config = dict(
    n_experts=8,
    d_expert=512,
    moe_layers=[0, 1, 2, 3, 4, 5, 6, 7, 8, 9, 10, 11, 12, 13],
    routed_scale=3.96,
    balance_bias=False,
    n_head=8,
    vocab_size=8192,
    attn_scale=0.125,
    init_std_o=0.0,
    lr=0.000684,
    beta1=0.95,
    schedule='cos',
    final_lr_fraction=0.0,
)
Below are experts of layer 10 (counted from 0) of a mixture-of-experts language model. Rows are named router (the router's row for the expert), down (a neuron's output weights, with its number) and show model dimensions 384-511. Each number is 128 + 32 x the weight over its row's rms, rounded and kept within 0 to 255.
Before each expert's rows: "raises" lists some tokens whose logits its average output raises strongly, later layers aside. This comes from a sample of Wikipedia text that the model never trained on.

# expert 0
raises: "ull", "vel", "sson", "unk", "zon"
router [136 107 118 153 163 161  89 162 117 194 109 128  59 117 116 134 110 122 101 111 103 129 114 182 120 134 138 106 121 121 146 113 138  97 147 140 147 123 103  97 148 119  91 141 156 109 141  96  86 143 176 117 123 116 134 112 179  88  93 144 176 141 106  95 162 174 125 104 118 167 153 114  58 113 120 158 155 110  99 153 105 197 146  89 123  79 108 164  73 152 154 143 101  98 137  80 127  84 101 143 174  99 124 105  95 166 172  83 199 130  99 105 112 164  77 187  87  93 117  89  82 114  97  88  36 124 150 169]
down5 [ 48 145 110 140 141 119 132 122 125 110 149  95 140 134 103 179 165 164 112 114 185 131 107 135 152 132  97 113 102 163 145 102  69 159 101 112 144 164  81 145 140 137 117 157 193 135 142 122 112 132 118 157 109 136 135 160 129 148 126 130 155 108  80 145 171 138 179 152 108 118 146 107 116 164 146 169 105 104 177 104  57  84 135 130 145 136 124 172 161 111 115 102 105 105 131 116 123  89  93  91 117 120 146 183  67 144  89 161 222  99 111 162 128 165 105  85 130 172  97 161 127  66 156 123 128 100 129 144]
down6 [139 112 167 144 144  87 135 107 126  83 191 182 165 131 132  98 197  80 122 138  97 131  98 156 128  99 101 140  91 111 101  90 131  68 156 124 131 127 118 156 146 117 166 127 161 163 109 168 131 179 158 144  79 156 147 186  59 122  76 153 151 184 136 176  54 127 125 171 168 157 136  91 138 101  77 105 157  67 129 123 130 144 145 133 130 114 169 159 123 114 105 179 104 156 112 149 146 143 136  99 110 113 142 134 157  97 110 191 170 104 151 132 145  89 139 126  67 150 123 136  22 108 170  86 145 161 129 135]
down7 [111 123  99 102 123 120 125 126 132 132 160 132 158  93 107 107 138 104 132 200 135 124 122 107 209 109 106  81 101 146 135 143 114 176 130  94 151 141  54 125 156 103 188 176 136 128  82 151 110 204 164  96  96 149 109  69  95 116 106 144 110 111  83 137  65 121 148 130 132 121  88  67 152  90 156  99 152 164 153  82 152  80 111 141 117 103 117 132 142 108 134 118 144 164  96 104  72  90 121 132 169 147  98 122 119  96  58 130 122 172 119 125  94  66 130 133 177 152 111 168 122 104 121 151 146 155 102 128]
down8 [125 121 159 113 110 156 123 105 139 136 134 169 194 123 106 114 144 155 137 175  70 112 120 126 145  91 122 112 117 189 131 130 136 133  99 197 116 147 128 163 130 147 206 175  60 181 100 137 125  69 110 109 143 180  98 144 130 167 100 166 135 104 139 151  98 101 104 113 135 113 133  70 187 139 132  83 149  94 162  74 178 137  85 125 113 122 149 119 129 171 135 111 128 126 118 134 137 156 114 151 158 139  85  85 138 125 149 189 134 178 109 153  81 170  92 110 170 132 123 132 167 164 123 175 146 139  67 133]
down9 [152  79 120 193 118  96 155 143 145  45 100 157  84 100 173 152  72  87 125 183 144 174 154  84  84 145 105 162 144 120 118  63  77 113  90 150 151 194 124 114 155 151 109 131 130  88 151 149 150 105 111 148 127 142 156 104 154 154 150 123  61  91 126 139 153 122 172 139  97  79  98 134 129 179 137 150 160  43 203  98 141 137 140 120 106 159  93 123  93 118 104 150 136 109 124 135 143 136 113 145 133 151 147 126 143 169 116  95 159 151  96 156 130  99 164 183 119 133 155  94 142 105 152 114  91 139 149 145]
down10 [122 175 119 155 142 159  64 105 168 142 107 149 106 141 173 120 108 147 125 110 123 151 118 147 120 182 101 109 106 116 152 145  80 193 119 110 109 125 138  85 104 121 111  94 111 117 164 196 164 111 125  75 102 104 159 127 108 168 100  94 152 162  97 145  74 141 132 125 123 186 186 167 138 123 124 158 134 127 147  68  97 114 186 134 145 124 125  90 124 135 130 145  95  98 152 130  57 134 157 178 160 169 169  96 143 137 153  98 102 122 139 127  73 166 169 187  91  84  97 119 203 141 115 112 164 157 129  89]
down11 [114  75 108 125  99 128 132 101  93 150 128 151 143  99 130 143 191 202 119 107 114  96  98 204 126 154 102 101 155 126 161 145 136 135 169  97  95 124 129 135 135 120 125  88 197 157 175 151 117 126  70  87 140  70 114 141 102 135  88 221 141  95  91 101 112 117 100 126 126 148 144 140 135 104 168 238 134 107  99 181 154 126 183 128 156 113 110 152 124 141  99 123 108 135 147 128 156 110 136 148 161  98 128 110 188 174 171 168 108 152 113 137  81 131 138 164 117 130 184 136 125 159 155 123 118 108  95 100]
down12 [138 141 103 117 147 120 100 132  66 109  79 137 123 116 103 169 112 124  94  70 124 175 127 122 131  74 138 118 137 135 146 127 170 103 118  96  82 136 111 133 121 155 132 155 124 177 144 168 124 173  92 125 164  96  78 137  99 121  36 120 154 146 144  85 167  75 108  87  74 161 188 119 165 113 121  91  90  97  73 150  85 140 125 102  80 147 118 107 144 160 160 157  84 146 166 128 126 151 116 128 149 105 139 171 153 119 117 108 127 219 123 135 112 142  93 193 166 108 134 149 107 158 119  89 129 141  80  87]
down13 [147 128  82 102 166 122  93 170 136 149 101 118  70 108 159 105 151  89 116  83 132 141 158 129 106 178 122 124 104 120 106 186 124 120 126 189  95 161 134 118 123 160  82 155 146 120 154  99 134 173 136 177 100 165 123 107 112 141 169 175  90 106 112 109 143 148 105 112 119 152 114 107 180 120 126 165 187 122 149 127 127 125 148 139 154 122 147  94  85  84  77 138  96  91 149 160 144 164 124  66 173 140 117 108 132  92 118 154 131 140  98 144 116 132  67 146 190 135 136 130 123 202 114  98 116  96  96 128]
down14 [129 126 180 149 155  85 132 154 177 186 122 111 191 153 152 107 174 121 106 113 185 149 124 134  98 113 112 115 160 131  63 124 117  97 151 150 130 123  92 106 134 128 131 145 129  79 118  83  86 122 200 133 189 103  77  61 104 153 113 121 113 131 146 112 188 134 154  68 130  85 148 148  97  96  93 197 108 165 155 145  94 165 185 148 138 185 112 174  97 130 169 117 121 155 154 108 120 110 146 101 165 190 127 158 158 131 156 124 184  83 151  74 119 145 120  86 103 149  95 157 128 125  67  94 178  98 148 120]
down15 [100 112 161 147 166 118 116 137 168 111 183 104 153  85 133 166 142 178 128 165 153  97 185 128 105 125 125  75 106 120 115 132 134 154 140  96 151  98 116 156 149  99 101 154 138 112 119 115 158 139 146 104 115 100 145 125 109 149 146 115 113 152 103 178  96 105 120 166 148 127 138 112 165 150 118 102 130 148 112  97 153 113 138 145  98 167 131 116 195  75 136 124 134 130 120  69 136 120 102 103 121 137 150 133 142 177 122 140  91  95  76  56 102 160  27 161 115 114  94 133 155 145 114 115  99 111 136 100]
down16 [147  16  76 145 163 161 132 155 112 203 132 205  77 117 129 130 163 163 133 112 153 155 100 124 153 174 226 120  91 140 153 158 179 126 177 146 160 160  97 154  61 180  67 150 152 121 133 114 154 116 128 127  76 117 126 123 144  84 140 142 119  93 149 134  86 174  83   9 127 116 124 131 125  92 164 153 158 127 154 123 115 165 147 158 192 158 101 158 118  98 122 149 152 135 113  95 102 106 116 102 106 141 129 134 153 163 169 153 108 149 113 168 166 176 148 119 157 105 154 101 177  91 109  85  89  75 128 110]

# expert 1
raises: "G", "In", "The", "C", "=", "See"
router [111 147  97 167 128 105 152 117 146 150  98 163 124 132 192  84 157 137 174 140 105 113 131 104 156 134 110 115 141 191 116 131 134 123 123 120 144 168 171 175 113 133 120  68 127 185 129 172 158 159  34 146 158 115  78 194 134 177 146 130 114 151 160 102 119 109  90 103 121  67  98  59 127 161 138 110 102 116 101 129 100 144 152 184 109  90  95 120 170 126 115  81 146 152 139 120  99 145  68 115  97  91 112  95  85 129 126  92 153 157  74 106 111  79 189 185 113 186 161  82  71 108 127 165 118 142 100  87]
down5 [ 94 112 146 134 131 100  90 119 132 158 121  71  76 120 138 132 116 173 138 126 175  59 138 147 127 105 159 197  89  86 122 110  96  93 206  79 141  89 116 174 103 134 135 156 131  44 156 137 120  91 138 115 117 128 104 149 126 111 149 145  87 146 103 111 120 112 107  70 100 112 128 177 118 152 132 126 137  99 144 177 141 150  99  74 170 115  89  86  96 163 121  67  82 143  90 187 126 151 120 131 115 164 131 151 150  94 194 167 133 124 162 116 147  99  93  80 133 127 112  98 121  85 122 173 133 129 120 133]
down6 [ 77 184 174 116 151  57 115 114 125  95 161 160 156 140 195  94 161 132 127 166 128 176 114 142 129 107 110 149 161 113 103 125 125 111 116 119  80  97 167 183 143 111 143 137 112 155  92 170 104 128 124  26 104 131  99 111 154 115 152 191 129 129  64 177 121 111 115 161 103 122  64 142 127  79 104 163 135 178 110 119 118 116 149 117 126 118  71 106 133 155 112 115 142 121  98 168  88 106 102 139 118 115 124 174  80 126 137  97  91  89  70 156 112  92  53 102 127  90 101 101 113 155 119 162 143 106 120 144]
down7 [122 114 150  96  71 158  90 136 148 120 115 177 177 161 155 118  81 144 151 108 121  88  68 121 122 110 123 176  58 152 108 103 133 128 200 122  52  80 121 146 140 139 143 137 160 112 171  95 107 104 139 138  83 149 107  78 146  55 147 132 157 138 166 129 106  88 110 120 109  87  78 104  94 153 175 107 143  95  70 172 141 123 144 184  89 112 106 121 108  93  66 102 156 150 145 101 145  87 125  81 181 172  94 136  59 168 108 137 139 128 172 192 164 126 162 133 134 125  96  20 176 192 114 171 119 145 141  92]
down8 [163 176 125 147 138 132 136 195 124 137 128 106 152 126 127 131  81 122 230 129 142 126 125 192 210 146 164 122  65 180 133 150 121  87 114 148 138 100  99 135 124 143  98  68 125 161  97 118 142 163 140 116 164 137 155 137 120 101  37  59 119 107 129 159 110 161 119 124 134 147 148 123 161 126 116 137  69  93 119  93 102 126  58 139 115  83 190 117 148 114  96 126 140 200 147 121 132 121 172 139 140 158 140 100 165 104 117 119 131  71 108 153  87 101 220 105 150 136 123 127 190 157 161  83 142 143 142 138]
down9 [ 47  73 128 171  98 130 153  84 150 106 155  89 135  89 128 150 102 141 158 152 130  86 163 111 145 112 147  95 129 109 117  87 154 127  53 161 124 105 148  93 148 134 197 143 147 129 154 103  92  92 127 166 176 145 134 184 102 194 128 141 126 132 135 110 125 150 147 177 117 157 102 164 163 152 131 155 154  87 146 160 151 148  97 121 127  70 184  66 112 169 107 206 116 104 110 166 119 109  76 151 100 135 122 136 101 140 137 123 125  71 125  95  91 144  99 196 118  72 143 142 150  94 133 132  97 125 177  91]
down10 [156 121 106 174 126 117 121 108 157  82  98  98 178 159 112 120 104 130 176 116 131  63 191 129  95 101 120 106 149 137 120  99 159 168 126 116  99 123 158 110 172  93 111 114 168 106 180 149 136 137 158  95 143 113 134  72 142 123 170  75 119 115 136 106 156 152 132 112 140 148 149 124 161  85 109 138 110 105 124  91  91 129 166 126 164 115 135 152 152 196 133  65 117 133 113 155 118  92 113 112  86 117 142 134 159 150 179  82 140 100 160 158 114  89 120  79  84 118 142  92 121 170  80 129 165  99  80 143]
down11 [174 128 132 116 160 122 150 143 139 140 191 120  87 141 111 172 143 105 125 158 158 107 130  78 162 148 106 123 126 192 129  90  95  66 191 127 209 115  92  93 148  83  94  81 141 116 148 122 146 209  99 119 140 100 153 119  53 106  86 151  60  99 128 111  36 137 122 120 124  41 181 185 101 180 124 170 168 123 103  93 200 135 205 143  91 154 146 166 131 112 142 124  74 145 171 138 133 174 121 146  81 175  64 135 195 112 133 173 118 117 176 136 100 131 133 147 121 151 112 121 152  74 137  62 167  93 104 155]
down12 [129 117 120 167 146 102 126  80 146 103 121 121 202 117 103 155 131  76 140  82  87 130 127 120 158 195 122 137  98 155 140 129  33  92 116 105 103 133  99 126 134  57 159 148  83 124 147 120 139 174 100 118 114 105 174 131 101 130 121 115 217 120 153 119 155 102 178 139 102 110  88 126 130 173 116 123 142 199 131 136  82 132 191  89 131 173  82 134 142  85 160 103  57  97 104  83  46  93 126 164 117 183  73 169 169 134 131  73 169 119 171 212  78 135 124  73 151 146 177 123 184 149 147 108 123  83 141 155]
down13 [160  89 142 102 212 169 105 146 140 120 101 134 237  86 171 171 121 135  66  85 194 149 150 152 142 121  82  57 132 168 130 132  82 103 136 186 116 104 105 140 124 125 117 136 150 102 127 142 172 128 102 147 122 113 112 103 152 144 122 130 142 188 164 147 111 129 167 100 173  80 124 111 113 151 173 137 103  74 122 112 160 145 107 148 121 148 133 139 144 132 193  80 122 173 125 221 170  63 149  74  96 112 101 108  98 113 147 154 175 143 145 115 118 144 156 117 163  84  99 147 183 125  99 122 168  86 170 143]
down14 [ 91 110 102 101 149 148 161  74 121 142 143 139 157 117 147 171 160 141 129 139 165 116 148 135  88 109 130 183 126 160 107 136 139 111  70 171 100 156 123  95 161 100 119 149 163 109 103 119 160  70  54 118  85 113 145 145  71 138 153  95 137 119 174 166 127 180 122  82 186 155 140 160 145 104 202  96 141 137  46  77 102 109 129 165  78 110 112 134 147 157 173  96 114 116 163  43 122 174 135 158 155 110 148 131 117 125 112 155 143 121  71 139 167 121  84 194 119 142 109 145 138 108 160 132 141 143 139  78]
down15 [180 124 109 159 168  66 112 127 119 100 111  78 175 155 103 135 159 129 149 118  62 156 127  54 156 113 173 148 133  86 119 114  93 125 171  98 158 139 119 101 119 123 121 165 162 142 120 129 147 136 118 154 141 110 143 134 146  69 211 119 133 110 118 172 165 137 219 118 127 102 154  92 106 112 115 164 135 130 144 133 125  98 177 103 143 183 106 109 130 115 201 160 121  87 120 122 158 142 125 126 111 126  95 137 177  90  65 180 132 160 167 190 151 101 137 129  94  69  87 146 126 106 111 143  96 146 144  67]
down16 [162 138 134 144 116 255 179 173 137 101 125 164 120 114 158  78 111 144 128 162 103 156 149 224 112 117 132 112 113 145 199 124 165 153 105 202 136 121 113 115 100 140 104 150 141 183 112 129 134 126  87 176 113 174  82 138 117  90 132 139 105 133 145 124  94 150   0 123 126 111 123 124 128 165  95 111 170 132  84 141 147 137 111 133   9 155 120 110  96 108  41 131 135 123 145 120  70 101 126 135 118 117 145 162 127  87 146 114 135 152 133 126 132 130 178 136 139 153 137 136  92 133  88 114 149  65 117 121]

# expert 6
raises: " singles", " Released", " theme", " Apps", " Swing", " song"
router [128  99 127  86 117 158 102 102 119 162 143 151 169  78  77 155  66 151 108 107 145 153 106 154  92 128  63  96 178  97 131 107 157 178 101 158  78 152 111 150 154 156 149 138 145  83 157 102 156 111 206 140  79 116 138 100 126 133 112 128 150 128 111 155 158 119 165 147 140 126  84  79 124  88 120 109 144 137 168 122 175 162  91  67 106 109 127 135 106 162 150 154 184 180  89 113 142  96 114  89 202 106 100 166 147  94  49 111 174  65 151 103 119 157 127 127 155 152 143 110 204  91 107 102 149 145 113  87]
down5 [127 172  78  57 114 132 122 148  87 117 132 151 107 137 166 138  61  83 155 166 128 109  89 121 198 135 148 141  83 122  80  58 159 134 133 158 172 146 127 177 179 165 127 166 126 180 121 122 132  77 109 215  99 148 128 108 131 122 216  97 162 156 121 100 129 173  91 124 108  82 143 118 100 111 172 115 148  99 107 181 126 132 124 111 142 156 158 164 163  96  96 124 209 123 133 135 138 129  76 147  73 151 118 122 104 116  76  91  94 150 103  80 113 189 135 154  89 104 130 132 106  88 127 113 152  94 164 176]
down6 [116 121 167 155  90 176 109 138 106 106 128 133  59 107 123 155  95 136 115 144 129 130 182  90 133  87 101 103 120 147 145  89 165  89 116  83 147 150 150 184 174 108 160 131 152 134 158  92 146 181  88 114 146 120 122 166 151 163 133  57 179 153 163  90 107 151  93 123 156  58 119 131 122 114 187 121 159 100  90  84 156 119 116  81 143 139  89 140  95  99 137 108  82 156 137 115 110 167 115 118 125 135 113 120 113 105 154  80  95 152 169 138 144 166  72 119 128 138 139 112  78 189  79  99  91 117 125 142]
down7 [130 132 153 135 127  60  90 109 153 170 136 160 126 141 139 138 112 179 172  69 117 130  99  86 133 103 104 175 117 114  92  82 138 116 163 127 143 128 156 167 129 130  75 160 139  69 104 138 137 164  96 153  98 103 136 136 136 112 114  52 144 132 152 181 143 137 181 126 119 136  72 134 134 159  94 150 154 120 148 131 105 104 163 182 159 143 133 113 163 134 143 115 169 117  98  76 100 121 199 119 204  91 126  94 176 119 146 146 118  67 150 171 112 141 117  98  98 142 128 123 151 113 127 134 116  75 132  78]
down8 [ 96 135 119 208  80  92 123 156 134 114 190  77 124 144  63  69 194 184 189 165 146 154 195 133  93  54 123 142 178  33 140 138 107  90 108 124 108 146 135 106  72  99  94  74 131 109  71 114 131 196 134 129 124 137  65  91 112 118  91 142 104 158 127 158 114 133 146 167 110 110 167  52 166 119 176 141  90 148 143 160 118 114 130 144 154 162 124 109 107 124  43  61  87 180 130 106 152  74 149 115 188 131 128 156  92 161 107 101 115 148 163 151 127 107 191 136 170 152 160 169  90 133 148 114  96 192 117  98]
down9 [ 88 121 163 147 141 208 104 136 144 221 141 185 156 143 152  82 152  35  86  91 142 144 138 141 115 110 115  69 112  60 128  89 153 146  52 147 169 131 105  77 158 125 142 106 121 130 124 120 123 168 116 138 137 185 101  95 113 136 155 147  86 119 123 150 158 106 123 130 114 134 119 184 138 134 202 132 144 127 140 192 127 172 141 160 123 148  90 104 146 141 120 163 185 101 116 136 186 164 193 139 148 111 146 120  98 181 131 156  78 165 146  54 120 136 135 118 150 135 139 121  93 145 141 152 110 108 167 145]
down10 [114  79 161 184 118 127 109 108 132 175 142 105  95 144 144 151 118 188  87 167 125 142 129  90  81 166 116 133 104 130 142 159 104 168  75 160 160 116 127 157 151 120 126  82 134  90 137 216 120 148 134 117 132 120 101  92 112 126 170 128 133 114 150 137 139  91 147 143 122  81 136 117 127 132 155 176 155  99 127 147 129 122 149 117  87  99 141  40  68 125 127 185 115 137 122 109 128 119 176 114 199 170 127 144 106 154  96 143 136 132 110 155  77 134 114  81 115 166 154  70 156 127 123 129  40  86 153  79]
down11 [ 82 176 152 153 106 187 141 130 161  91 110 166 147 216 141 177 135 155 181 186 122 188 163 140  73 107 158 126 106 141 189 148 152 139 146 165  72 138  79 158 157 158 133 152 132 126 141 150 116 112 140 137 119 164  70 144  80  84 182 124 111 145  99 129  93 142 182 139 126 132 102  66 140 146 109  98  71 143 142  90 213 100 109 146 124  91  84  98 142  69 138 123 110 180 141 116 102 150 170 109 140  98 103  85 122 219  93 132  98 154 138 136 155 136 143 135 142 146  99 118 117 203 148 149 107 142 174 142]
down12 [104 144 162 190 109  90 109 139 115  93 139  38 125 110 102 154 148  85 171 159 111 110 116 129  86 162 152 106 188 120 136 149 124 132 157 114 130 165 127 119 118 122 169 127 167 126 112 113 140 163 109 105 166  85 146 129 119 100 138 170 127 160  79 159  86  70 119 148 168 112 192 152 149 149 193 134 177 120  91 113 141  68 136  96 130 184 120 124 174 101 154 120 164 165 178 164 148 153 114 147 157 184 176 155 102 110 157 158  95 143 131  74 121  97 173 163 160 104 140 126 157 119 164 102 157 153 134  70]
down13 [208 122 161  96 131 138 105  78 129 137 148 146  85 150 127 147 114 140 147 132 111 116 168 132 140 130 111 153  79 164  92  92 162 174  96 116 105 136 142  66 127 144 107 134 176 129 109 121 209 140 135 116 176 145 190 100 151 150 109 107 147 184 141  81 138 120  58  97 155 167 156  97 126 119 149 108  99 122 151 118  90  88 139 141  69 181  61 205 111 119 173 155 165  83 154 110  87 132 164 113  82 140 113 126 110 126 148 129 151 130 156 141 170 117 192  73 146 117 134  80 159  63 131  85 111 146 110 140]
down14 [107 163 117 130  87 114 134 154  72 169 102 134 154 150 128 141 130 119 183 133 145 114 119 113 143  80  86 115 122 138 130 148 101 139  98 163 127 196  73 133  86 136 110 175  49 114 132 162  98 102 137 125  95 137 157  91  77 144 168 134 158 185  83 124 145 104 128 108 119 176 195 116 148  87 140  96 169 132 100  83 127  86 129 100  64  92 141 199 140 111 120 124  90 148 131 152 147 123 164 150  91 103  81 135 133 108 154 146 133 158 193 103 198 112 118 129 130 112 156 192 172  85  87 146  72 130  93 175]
down15 [145 159 155  71 155 138 174 157 169 102 117 154 127 131 116 146 140 119 139  92 139 154 123 108 137 149 117 156 176 141 160 136 158 132 130 147 143 169 167 115 148 148  93 142  92 118 128  45 100 133 122 105 144 175 100 106 146 168  89 164 110 178 113  86 194 163  72 132 156  94 171 113 106 106 147  79 139 139  89 156 144 201  81  81 135 117 143  97 143 173 133 147 115 149 103 148 193 115 115  96 146 130 119 152  59 128 120 135  98  17  92  85 103 137 167 146 163  68 185 119  90 150 113 110 137 153 131 140]
down16 [139 119 163 101 116 104 137 113 162 167 175 156 131  73 152 149  97 155 102 172 128 175 134 125 164 134  62 155 141 138  93  61  80 110 119 165 169 108 169 166 118 162 117 103 107 120 143 153 116 116 152 137  61 140  38  81 152  80 155  89 228 147 121 128 129 120  70 147 142 101 112  86 145 114  94  91  84 186  86 171 211 204  63 177 135 154 148 164 110 118 114  70 147 116 129  99 143 152 134 172 114 104 124 156  99  86 123  85 118 125 155  86 140  81 139 144 139 150 137 146 126 121 154 143 132 156 154 117]

# expert 4
raises: " Apps", "Over", "2023"
router [160 168 154 153 106 154 133 190 125 160 142 112 180 160 171 111 119 134  94 101 109 173 122 121 151 112 107 216 123 139 137 154 204 101 112 104  88 112 153  80 115 134 159 166 161 131 135 111 104 113  56 114 103 117 107  87 154 130 115 173 127 127 163 191 154 108 119 166 119 182 133 103 176 127  99  79 113  98 127 137 170  87 139 147 112 113 163 106 108 158 161  99  96 116 116 130 170 145 162 113 124  96 137 149 222 184 148 150  66 130 135 118 136 135 109  66 142 150 151 173 136 114  73  50 162 130 160 172]
down5 [ 83 156 171 130 140 107  72 116 162 160 154 158 167 142  84  77 133 110 106  77 182 133 146 126 159 114 170 133 104 106 139 122 104 197  78 117 123  42 131 124 145 137  92 136 103 155 136 183 125 135 124 138  93 164 110 145 120 163 121 137  93 138 121 162 132 125 160 195 151  68 158 121  93  95 115 156 119 125 207 165 111  86 126 178 151 133 152 216 141 149 121 100 141 149 191 133  41 148 133 147 126 105 151  82 120  93 174 146 123 175 173 101 103 114  71 141 119 139  94 121  85  96 173 155 140 138 118 126]
down6 [147  60 123 189 107 115 111  79 155 163 128 168  68 106 145 153  97 118 164  94 152  49 108 138 181  91 128  62 127 160 101 142 141 149 112 118  71 141 125 134 149 123 158  84  78 146 113 145 104 124  78 180 160 125 132 180 143 167 165  72 130 144 200 122 151 125 161  93  67 129 132 152 103 131 127 158 125 112 144 145 132 164 151 125 145 172  58  77  92 150 160  72 114 142 150  97 160 165 135  88 154 147 151 119 149  86 130 166 113 142 103 120 140 122 137 144 137  99 114 139 118 124  91 129 181 100 149 116]
down7 [178 151 132  96 147 177 121  93  77 104  93 110  71  80 133 140  87 100 148 168 167 137  93  63 104 116 123 121  81 100 174 148 142 101 162  91 171 170  41 109 125 130 181 108 185  44  90 135 126 169 145  68 144 142 127 118 133 114 153 138 120  89  63 137 104 143  66 100 163  95 119  79  76 158 130 127 187 171 145 119 126  60 142 170  85 129 158 140 132  75 139 140 154 167 128 120 140 146 146  94 132 127  96  73  93 153 108 202 219 159 102 132 135 159 137 121 161 175 204 141 145 171 166 156 170 162 148 156]
down8 [118 126  97  72 146 126 124 128 101  97  87  97 130 128 126 106 165 140  95 102 118 137  93 132 151 118 162 168 168 129 195 126 151 163 110 127 125 113 200 137 103 129 162 173  75 116 141 117 105 128 119  86 152 145 170 125 201 166 115 111  73 169 110 110 121 138 137 106  71  85 194 152 113 113 189  84 125 147 115 124 120 150  71  85  94  62 213 141  79  91 109 141 152 123 120 145 116  94  96 128  96 161  90 173 117 180 118  67 178 154 157 106 111 129 172 144 121  71  86 131 100 130 110 143 116  72 201 131]
down9 [145 124 115 151 103  50  78 139  99  81 154 133 106 112 128 125 142 158 146 127 109 124 214 113 156 129 156  78 170 140 184 123 119  89  92 126 111 141  68 147 126 158 134 149 169 179  88 119 172 137 149 129 125 123 134 127 165 157 177  89  97 138 140 128 125 156 196 151 179 129 152  91  71 166 141 100 152 126 118 114  60  94 151 122 105 160 112 128 142 139  99 109 168 127 163 113 182 178 154 150 117 103 103  98 111  96 179 127 125 104 121 157  73  86 139 112 169 119 146 161 170 159 126 159 116 109  92  98]
down10 [114 133 147 149 192  99 182  80  99 121 108 112 129 115 151 154 149 179 147 183  69 162 133 143 119 123  56 148 119 136  96 121 161 126 127 114 163 154 130 207 156  95 138 150 150 106 142 106 163  80 140 146 177 149  97 112 191 140 120 149 150 159 163 145 144 107 174  92 102 108 133 159 178  95 125 154  59 145 160 164 155  95 130 125 154 169  90 198 149  97 159 116 109 100 127 155  94 124 153 142 102 103 100 188 176 108 151 174 108 100 178 114  85 153 174 148  92 142  91 115  79 126 148 122 173 130 120 106]
down11 [142  92 124 149 141 106 126  84  71 198 146 191 136 133 114 191 151  77  81  84 109 104  96 132 129 100  96 149 112 118  94 112 134 165 148 185 139  83 118 121 153 114 113 125 158 138 166 110 148 111 155 139 131 108 129  74  82 169 136 123  99 131 110  97 149 129 150 130 135 140 120 153 129 122 156 122 173 159 122 145 107  87 201  96 137 106 136 191 173 134  91 138 151  88 100 131 150 146  92 129 148 122  93 170 106 100 169 118 116 122 130 147 157 122 148 122 119  92 150 126 110 116  92  90 137  67 173 126]
down12 [129  95 153 129 103 207  93 142 150 137  94 132  99 121 112 123  41 143 154 154 119 137  78 205 134  62 119 138 111 161 143 146 127 114 142 127 125 135 129 182 119 172 213  73 118  83 180 145  73 100 110 120 124 165 111 128 168 161 129 192 107 173  75  54  87 151 105  94 106 155 100 152 178  94  94 121 127 182 166 119 164 151 132 153  83 111 168 110 149  71 116 133 135  87 141 134 125 149 194  68 120 105 140  97 134 148 120 144  77 111 158 115 108 194 158  66 142 161 126 156 150 127 131  83 131  81 172 127]
down13 [ 46 150 161 126 140 111 164 135 154 154 100 202 117 127 114 154 169 142 147  97 161 179 137 166 154 124 137 107 147 167 164 106 151 100  90  82 140 107 165 145 147  85  96 199 130  95 119 141 126 135 193 110  35 131 135 156 117 107 122 121  95 148 198 143 124 170 128 168 171 133  90 104 134 188 147 151 130  85  97  78 170  75 110 146 161 187 111 119 159 119  93 135 121 117 184  78  83  97 135 141 154  87  84 155 166 125 197 147 166  93 139 137 138  97 142  82 118 156 116 156  66 128  67 144 156 182 122  97]
down14 [126  68  93 140 140 104  80  62  89  58 156 109  79 130 159 129 160  99 146 182 176 112 174 105 151 129 143 159 122 180 162  82 122 151 191 186 100 122 134 180  86 157 148 101 203 156 102  55 146 139 171 142  90  84  87  65  93 123 153 157 105 168 118 162  77 170 147 128 128 144  62 145  79 123 101 125  36 128  21 112  77  71 149 137 146 142 135 106 154  91 123 135 104 146 149 109 129  92 153 122 174 129  39 175 117 151 149  93 114  85 128 193 122 115 186 147 140 224 114 147 180 112 154 143 112 116 166 112]
down15 [130  88 130 131 133 134  92 123 125 115 160 166 156 129 203 145  68 110 119  86  86 159 170 116 139 131 134 200 138 136 127 147 136 141 152 113 165 181 137 145 179 149 143 164  71 174 183 103 102 102 116 129 139 113 140  84 131 126 164 129 139 165 171 117 185 132 123 127 113 101  98 148 141 133 126 129  94 172  82 119 129 133  48 102 133 140 174 141 106  61 119 111 149 150 118 182 103 198 113 114 147 160 163  80 112 154 113 207 174 160 134  97 125 123 144  96 115 117 120 121 146 137  87 122 121 104 130 151]
down16 [ 66 164  79 115 140 162 119 125 128  92 159 105 110 115 103 124 124  99 147 158  85 115 120 140 102 118 170 123 191 121 119 123 131 109  79 111 149 143 155 128  86 136 159 214 157 100  80 173  74 112 157  86 161 135 104 123 153 175 142  50 102 165  52 142 116 126 155 152  97 108 150 112 123 152  71 150 151 116 125 101 117  81 107 130  91 112 110  67 107 170 142 102 150 141  84  94 165 151 159 131 138 124 131 140  90  97 126 111 160  44  78 143 108  83 161 125  87 127 136  80 132 146 167 148 185  96 101 115]